Weights of a small mixture-of-experts language model, trained from scratch on English Wikipedia.
Size: width 320, vocabulary 16384, 32.3M parameters.
Below are experts of layer 2 (counted from 0) of a mixture-of-experts language model. Rows are named router (the router's row for the expert), gate (a neuron's input weights, with its number), up (a neuron's input weights, with its number), down (a neuron's output weights, with its number) and show model dimensions 160-239. Each number is 50 + 15 x the weight over its row's rms, rounded and kept within 0 to 99.
Before each expert's rows: "mostly gets" lists some tokens that are sent to it at least half of the time. This comes from a sample of Wikipedia text that the model never trained on.

# expert 3
mostly gets: "|", " born", " de", " Mad", " went", " moved"
router:63 31 91 42 86 38 70 60 59 55 49 47 48 56 46 63 71 36 37 38 76 46 57 72 51 20 66 48 49 73 39 40 46 37 36 68 20 50 53 43 43 27 52 48 54 50 52 39 28 67 42 60 29 64 53 35 45 32 62 55 45 62 23 41 61 60 55 32 38 54 56 79 48 41 54 67 38 56 49 45
gate4:58 83 69 43 70 73 48 56 40 42 46 58 23 31 33 65 66 65 59 36 51 48 26 53 72 87 66 46 52 56 66 58 46 49 62 31 43 57 57 17 29 59 38 49 50 52 69 66 44 56 66 43 60 23 51 49 36 73 53 30 62 73 16 60 56 25 31 51 50 49 25 44 62 60 79 59 72 68 43 38
up4:33 61 49 34 68 57 66 33 41 53 55 48 60 50 57 51 40 78 39 74 31 52 75 49 59 43 45 70 50 64 88 75 63 51 62 44 31 30 41 10 48 53 60 29 66 40 61 04 56 44 36 53 51 41 36 61 82 41 57 26 85 46 18 63 79 57 55 65 27 44 67 03 43 47 53 38 39 67 38 70
down4:85 48 68 61 65 60 74 77 60 59 49 63 60 43 47 75 59 46 43 44 59 57 85 33 36 40 40 30 64 38 48 78 48 20 49 43 26 25 35 60 45 43 51 51 56 43 48 73 65 51 87 52 39 25 37 64 43 00 54 60 60 27 44 48 76 36 59 42 62 67 38 53 45 29 56 97 56 39 36 54
gate5:36 41 49 48 45 45 34 31 49 56 63 52 46 47 85 39 55 40 42 69 48 37 21 59 19 52 46 53 64 57 73 40 49 33 74 51 32 65 60 80 25 53 53 27 54 54 50 40 44 59 47 43 65 76 46 66 61 58 51 32 39 60 33 48 35 23 53 32 86 37 42 45 43 61 75 61 73 32 38 26
up5:34 67 48 52 43 45 37 55 43 59 58 57 73 62 30 63 54 60 67 48 50 59 57 43 39 55 55 58 53 39 43 73 49 60 58 52 42 37 42 90 69 66 61 62 37 35 55 65 44 54 60 46 48 42 66 18 53 33 29 41 72 53 62 47 36 54 27 62 30 72 44 43 42 72 22 33 48 76 59 50
down5:71 56 55 41 56 57 40 61 51 53 68 60 44 61 46 66 50 65 37 50 41 58 82 47 53 38 29 84 42 53 50 38 65 52 51 28 66 69 72 89 43 35 64 56 51 44 16 25 61 40 61 44 55 46 49 67 53 19 35 88 60 63 50 51 63 58 50 32 55 57 49 59 59 31 52 50 48 53 42 32
gate6:48 42 49 66 46 51 87 57 50 35 65 39 99 71 20 62 67 31 20 85 37 46 15 47 60 48 43 41 43 66 50 64 51 55 58 59 18 68 66 56 38 58 55 02 45 56 42 57 57 46 26 33 36 62 56 36 44 45 41 93 56 37 30 75 38 68 40 51 42 39 44 78 28 59 61 26 69 50 45 13
up6:54 63 53 49 24 58 37 56 89 29 64 49 53 60 60 38 42 34 54 33 55 37 33 30 58 53 56 72 63 58 74 52 32 64 31 37 54 13 41 18 72 31 52 18 09 40 38 57 44 54 47 36 59 41 18 48 60 41 56 55 51 55 30 66 62 41 53 34 61 52 52 42 72 31 38 45 22 85 40 44
down6:62 57 53 32 47 39 57 57 49 33 36 43 29 48 58 54 54 40 45 42 87 55 68 54 33 31 44 56 55 53 43 20 37 59 65 29 40 46 39 20 50 13 61 38 24 56 37 52 45 51 69 69 25 51 60 89 42 49 52 80 47 42 49 43 51 51 39 52 32 48 69 25 58 61 33 41 18 67 52 42
gate7:28 27 77 50 69 43 43 27 17 58 36 45 50 50 16 60 55 33 68 60 13 57 67 46 11 62 45 62 43 47 57 58 52 43 55 46 51 67 55 73 60 69 78 44 47 38 31 70 33 59 57 61 46 68 53 40 27 36 56 34 55 58 38 47 26 32 38 27 59 52 49 50 62 35 65 45 67 47 36 19
up7:48 48 64 52 50 60 38 51 59 41 33 62 13 59 45 65 67 39 70 59 60 79 44 42 49 36 86 47 62 45 84 42 55 43 45 41 49 77 62 61 44 62 61 58 18 53 16 58 23 69 41 45 50 46 40 44 47 50 52 63 72 52 41 42 41 29 69 42 61 46 52 83 62 41 74 20 58 49 43 32
down7:55 49 58 65 48 66 45 60 39 51 44 46 31 82 42 57 53 66 61 28 28 68 33 69 42 48 48 36 59 21 74 74 32 74 68 42 54 59 50 56 62 77 58 39 37 50 35 55 56 84 24 70 29 41 46 38 51 54 34 71 48 79 53 72 51 33 39 64 49 60 60 51 56 78 37 22 43 75 79 56
gate8:69 22 89 56 59 50 44 29 41 40 71 42 37 46 41 51 34 45 61 50 30 39 54 29 71 43 55 52 40 59 42 46 66 57 58 63 42 60 42 70 64 42 53 49 46 55 34 45 40 49 54 62 50 51 49 47 40 57 56 40 78 27 60 41 41 68 34 53 45 57 24 40 77 32 56 62 26 56 50 58
up8:58 58 70 42 62 48 34 54 46 47 51 54 30 71 23 72 41 46 63 31 45 46 52 50 47 18 56 62 54 45 55 53 51 53 41 69 50 44 40 41 59 42 37 48 60 57 52 55 49 39 45 43 47 33 39 39 81 49 20 69 63 30 43 30 53 67 80 42 51 28 41 50 50 62 51 60 45 67 11 66
down8:23 66 61 39 36 80 46 55 37 41 43 53 51 46 29 11 41 01 48 74 34 71 28 69 51 57 46 64 37 48 37 26 47 39 61 24 55 33 36 41 84 50 51 54 46 67 49 62 52 50 78 48 50 61 33 64 73 99 70 54 53 45 45 99 75 44 53 53 46 41 08 39 40 29 36 36 42 38 40 71
gate9:45 20 47 59 32 77 26 60 50 58 39 45 53 84 29 65 57 53 42 34 82 44 42 48 56 68 32 49 49 36 66 33 42 38 47 61 38 22 35 73 69 42 51 38 63 57 48 70 30 52 53 74 44 27 24 47 59 88 55 59 72 36 50 64 57 64 59 29 59 71 66 39 46 27 52 52 10 46 62 47
up9:46 37 60 54 47 54 45 21 52 63 56 65 50 42 62 45 50 57 65 55 37 45 44 44 75 27 29 62 35 64 61 41 76 50 49 64 58 32 40 45 32 69 48 68 51 38 51 56 67 55 71 58 51 68 78 26 97 44 40 28 45 61 67 28 39 56 46 46 40 33 67 53 46 53 81 57 36 83 35 54
down9:20 44 39 43 83 43 58 40 28 65 53 56 48 48 70 50 81 68 58 45 43 68 55 66 34 58 66 41 21 56 72 57 58 43 47 61 39 77 49 23 54 70 85 50 14 83 44 68 54 77 50 39 70 28 59 74 53 29 70 37 30 49 60 19 49 33 56 40 44 51 40 57 57 64 62 41 47 56 69 46
gate10:69 44 61 57 52 57 51 63 52 34 50 34 13 44 34 58 34 62 55 33 62 45 43 43 64 95 65 67 54 63 43 62 46 52 50 48 46 41 56 33 60 50 50 21 46 46 64 81 49 59 41 56 65 41 62 51 49 53 41 59 79 73 53 55 67 57 30 44 45 31 51 00 44 47 47 41 57 54 48 90
up10:06 62 61 59 53 57 63 46 66 60 24 64 53 40 07 37 39 42 50 43 46 43 33 44 30 50 36 41 41 99 41 46 42 49 65 61 41 45 29 31 40 61 30 41 48 46 72 67 55 40 35 23 67 29 36 57 55 64 31 54 44 57 35 36 58 49 55 70 42 62 42 12 28 40 58 15 46 31 41 70
down10:99 53 61 51 53 44 57 39 44 58 40 48 61 58 52 37 52 34 56 39 80 63 29 83 73 62 67 49 49 46 19 69 71 47 58 81 64 29 40 29 73 49 82 55 55 39 45 59 59 49 40 54 47 55 60 53 58 71 62 30 53 37 49 82 30 54 46 45 42 51 62 70 28 70 58 40 67 58 26 23
gate11:49 50 58 61 61 47 41 41 24 34 29 72 45 65 28 58 46 43 41 38 53 38 45 50 46 45 53 44 79 52 36 53 44 35 89 63 33 63 66 05 57 32 62 51 51 58 59 58 43 54 69 48 45 72 46 53 36 53 53 71 66 65 61 08 44 55 40 63 42 66 36 58 80 53 33 49 34 32 21 65
up11:59 85 48 26 55 34 40 18 44 65 68 82 39 54 49 42 47 40 35 27 48 32 53 42 77 70 43 38 62 31 51 62 38 70 58 53 39 49 28 49 55 50 49 44 42 39 66 39 51 49 60 62 43 40 76 42 47 26 55 48 52 33 62 64 37 37 60 52 59 40 47 60 51 37 59 72 60 47 24 39
down11:85 74 38 30 42 38 59 53 71 71 35 41 64 85 57 43 75 61 34 47 60 44 70 60 57 45 37 52 35 51 70 54 44 55 27 69 47 45 28 51 59 30 65 42 19 34 42 74 33 48 51 51 15 75 52 59 70 56 53 44 59 57 46 37 31 29 46 45 47 69 32 19 50 47 86 46 37 51 31 58
gate12:69 56 47 33 56 52 32 58 43 63 37 65 72 58 37 38 49 56 42 57 30 64 51 36 30 43 45 47 28 63 74 63 53 52 44 48 42 40 39 79 38 27 59 46 40 28 44 29 49 26 46 39 48 47 39 52 56 72 76 40 61 44 77 47 62 58 76 56 24 43 45 34 45 33 62 60 61 57 80 47
up12:46 41 63 67 54 46 64 26 28 32 65 63 28 37 35 47 52 42 37 58 17 72 66 64 61 49 56 57 49 58 58 52 71 59 54 61 49 30 42 08 41 53 32 36 63 30 52 77 85 67 59 35 24 57 47 53 23 59 27 44 55 43 15 40 60 62 30 58 52 40 50 60 60 63 34 43 58 51 15 52
down12:48 48 39 40 22 44 41 75 46 42 45 59 53 24 79 58 50 72 41 60 66 42 51 44 63 49 50 46 46 49 49 49 39 46 69 84 49 50 42 30 36 69 56 52 53 55 26 41 54 49 83 48 52 30 83 81 62 78 54 44 45 68 37 86 23 59 53 53 53 83 52 47 66 26 45 87 50 49 45 33
gate13:70 78 62 56 46 68 57 80 42 61 48 59 36 43 24 20 29 46 34 34 74 40 56 67 66 25 23 45 63 25 48 32 23 34 44 69 38 61 35 93 36 51 63 37 32 43 60 46 32 62 53 51 43 53 47 51 72 45 62 52 49 51 88 45 69 44 81 42 56 54 31 34 43 37 65 48 74 36 35 26
up13:39 59 48 65 43 49 70 68 49 61 44 45 60 57 23 63 56 33 60 44 48 56 59 62 29 52 50 69 58 38 19 25 58 39 33 42 49 51 70 68 63 50 49 86 53 41 61 53 49 33 52 36 44 47 33 64 61 47 57 46 66 54 65 42 35 55 45 55 56 51 50 69 46 50 42 47 26 46 44 51
down13:99 32 49 56 39 59 17 40 39 58 52 47 33 33 86 50 08 58 71 37 21 67 37 42 57 54 57 28 27 52 60 54 52 58 42 58 65 41 38 24 47 63 42 47 33 68 30 54 48 39 40 63 59 67 36 35 70 97 53 33 51 21 49 64 79 52 49 54 66 50 57 54 43 49 49 58 61 56 67 70
gate14:66 45 44 60 37 42 48 30 53 68 92 29 40 45 60 58 33 68 59 29 35 55 81 54 47 74 64 38 33 73 75 87 45 49 27 64 58 30 45 80 62 49 46 48 41 49 58 60 45 61 82 38 66 50 45 77 27 15 51 56 51 66 36 41 29 61 67 50 54 57 54 37 48 40 69 69 63 56 50 59
up14:40 66 75 43 53 57 48 43 48 62 48 37 86 44 45 56 64 71 65 50 22 35 63 56 63 69 24 57 62 55 55 45 54 71 34 74 66 40 44 48 56 54 20 41 63 29 61 58 38 42 21 65 34 19 30 64 53 43 61 31 34 54 43 21 32 50 74 43 72 46 57 68 61 53 60 44 54 36 59 36
down14:20 66 56 50 62 63 60 65 67 56 56 46 63 72 75 35 74 50 42 68 48 50 48 29 57 65 52 43 77 62 68 37 29 23 61 26 52 56 55 90 27 44 48 54 26 37 54 46 58 49 56 63 83 33 34 61 26 83 51 50 54 54 54 68 63 29 50 56 52 60 58 67 79 43 61 53 64 47 17 78
gate15:55 68 53 52 52 42 42 62 52 27 51 45 62 38 51 49 53 50 57 19 54 33 76 56 13 00 25 37 54 42 31 30 49 49 51 70 31 74 52 28 10 34 32 05 41 29 44 41 50 54 43 66 58 56 82 71 24 44 75 63 50 83 70 47 19 49 46 61 54 43 26 38 38 63 31 69 33 50 46 49
up15:36 16 47 68 58 47 49 56 31 39 45 31 76 53 71 40 63 50 63 48 37 45 49 53 46 65 68 42 49 49 23 22 44 42 50 44 52 69 31 54 51 46 58 86 66 44 54 43 47 36 69 47 47 62 16 69 66 43 27 41 99 37 55 63 65 49 45 63 38 48 53 45 59 53 69 38 77 63 27 78
down15:55 61 60 36 40 54 41 31 31 55 58 50 25 51 44 43 58 51 73 25 66 55 21 54 54 35 43 28 43 46 39 69 46 46 38 64 48 63 48 50 51 66 61 35 43 55 62 55 58 52 59 41 31 72 52 69 27 39 39 38 52 39 65 77 53 40 39 51 50 49 60 38 58 55 35 22 45 36 89 52
gate16:32 67 58 63 57 35 41 58 49 66 72 48 66 66 49 33 66 52 39 62 52 44 56 43 40 58 54 70 54 36 40 44 54 73 61 48 43 54 67 39 48 37 42 39 46 81 23 67 52 29 42 57 30 52 38 32 90 40 37 27 77 59 35 46 57 40 51 50 69 46 78 64 47 37 58 53 26 23 51 29
up16:85 14 71 34 59 64 63 52 54 38 45 78 78 46 28 76 35 42 54 47 53 59 65 63 31 48 48 31 23 63 64 70 40 30 67 52 39 22 43 75 43 70 50 49 53 33 91 29 64 31 49 16 58 39 29 56 13 47 95 25 53 47 62 59 32 46 45 52 36 68 58 42 59 48 79 29 64 84 40 48
down16:35 62 49 46 59 50 41 25 62 63 36 51 61 46 65 56 70 23 61 54 67 20 27 28 68 55 47 60 58 48 79 38 46 43 52 38 48 44 49 60 48 47 68 41 76 68 62 47 57 58 38 62 28 56 50 62 46 60 54 53 35 37 53 70 46 62 59 54 51 53 35 48 65 73 35 47 29 89 52 30
gate17:36 54 56 54 76 66 76 34 43 39 43 37 17 65 47 56 32 75 36 47 72 33 54 63 48 35 46 63 63 65 47 30 74 41 74 43 49 39 66 64 54 35 61 69 53 23 46 55 68 38 19 88 30 55 46 56 49 82 62 57 62 86 95 38 46 68 29 25 41 72 50 60 47 55 53 65 37 73 64 60
up17:56 54 62 55 62 51 35 59 54 42 76 24 38 44 46 69 37 64 50 49 60 61 66 76 43 17 49 41 42 33 68 42 76 31 65 30 42 33 46 22 45 45 36 33 58 76 66 27 73 43 44 42 35 40 26 42 52 56 77 42 52 55 55 55 50 41 46 50 82 68 59 44 44 51 32 64 42 37 83 44
down17:36 52 65 44 60 62 55 40 43 46 65 59 73 51 19 19 40 51 32 49 36 30 23 42 49 65 32 50 50 41 25 45 17 57 59 39 21 58 56 29 51 26 57 62 38 48 60 53 48 41 56 43 55 70 56 72 70 34 48 35 54 33 51 82 60 28 74 61 40 64 56 48 43 42 67 23 31 43 33 57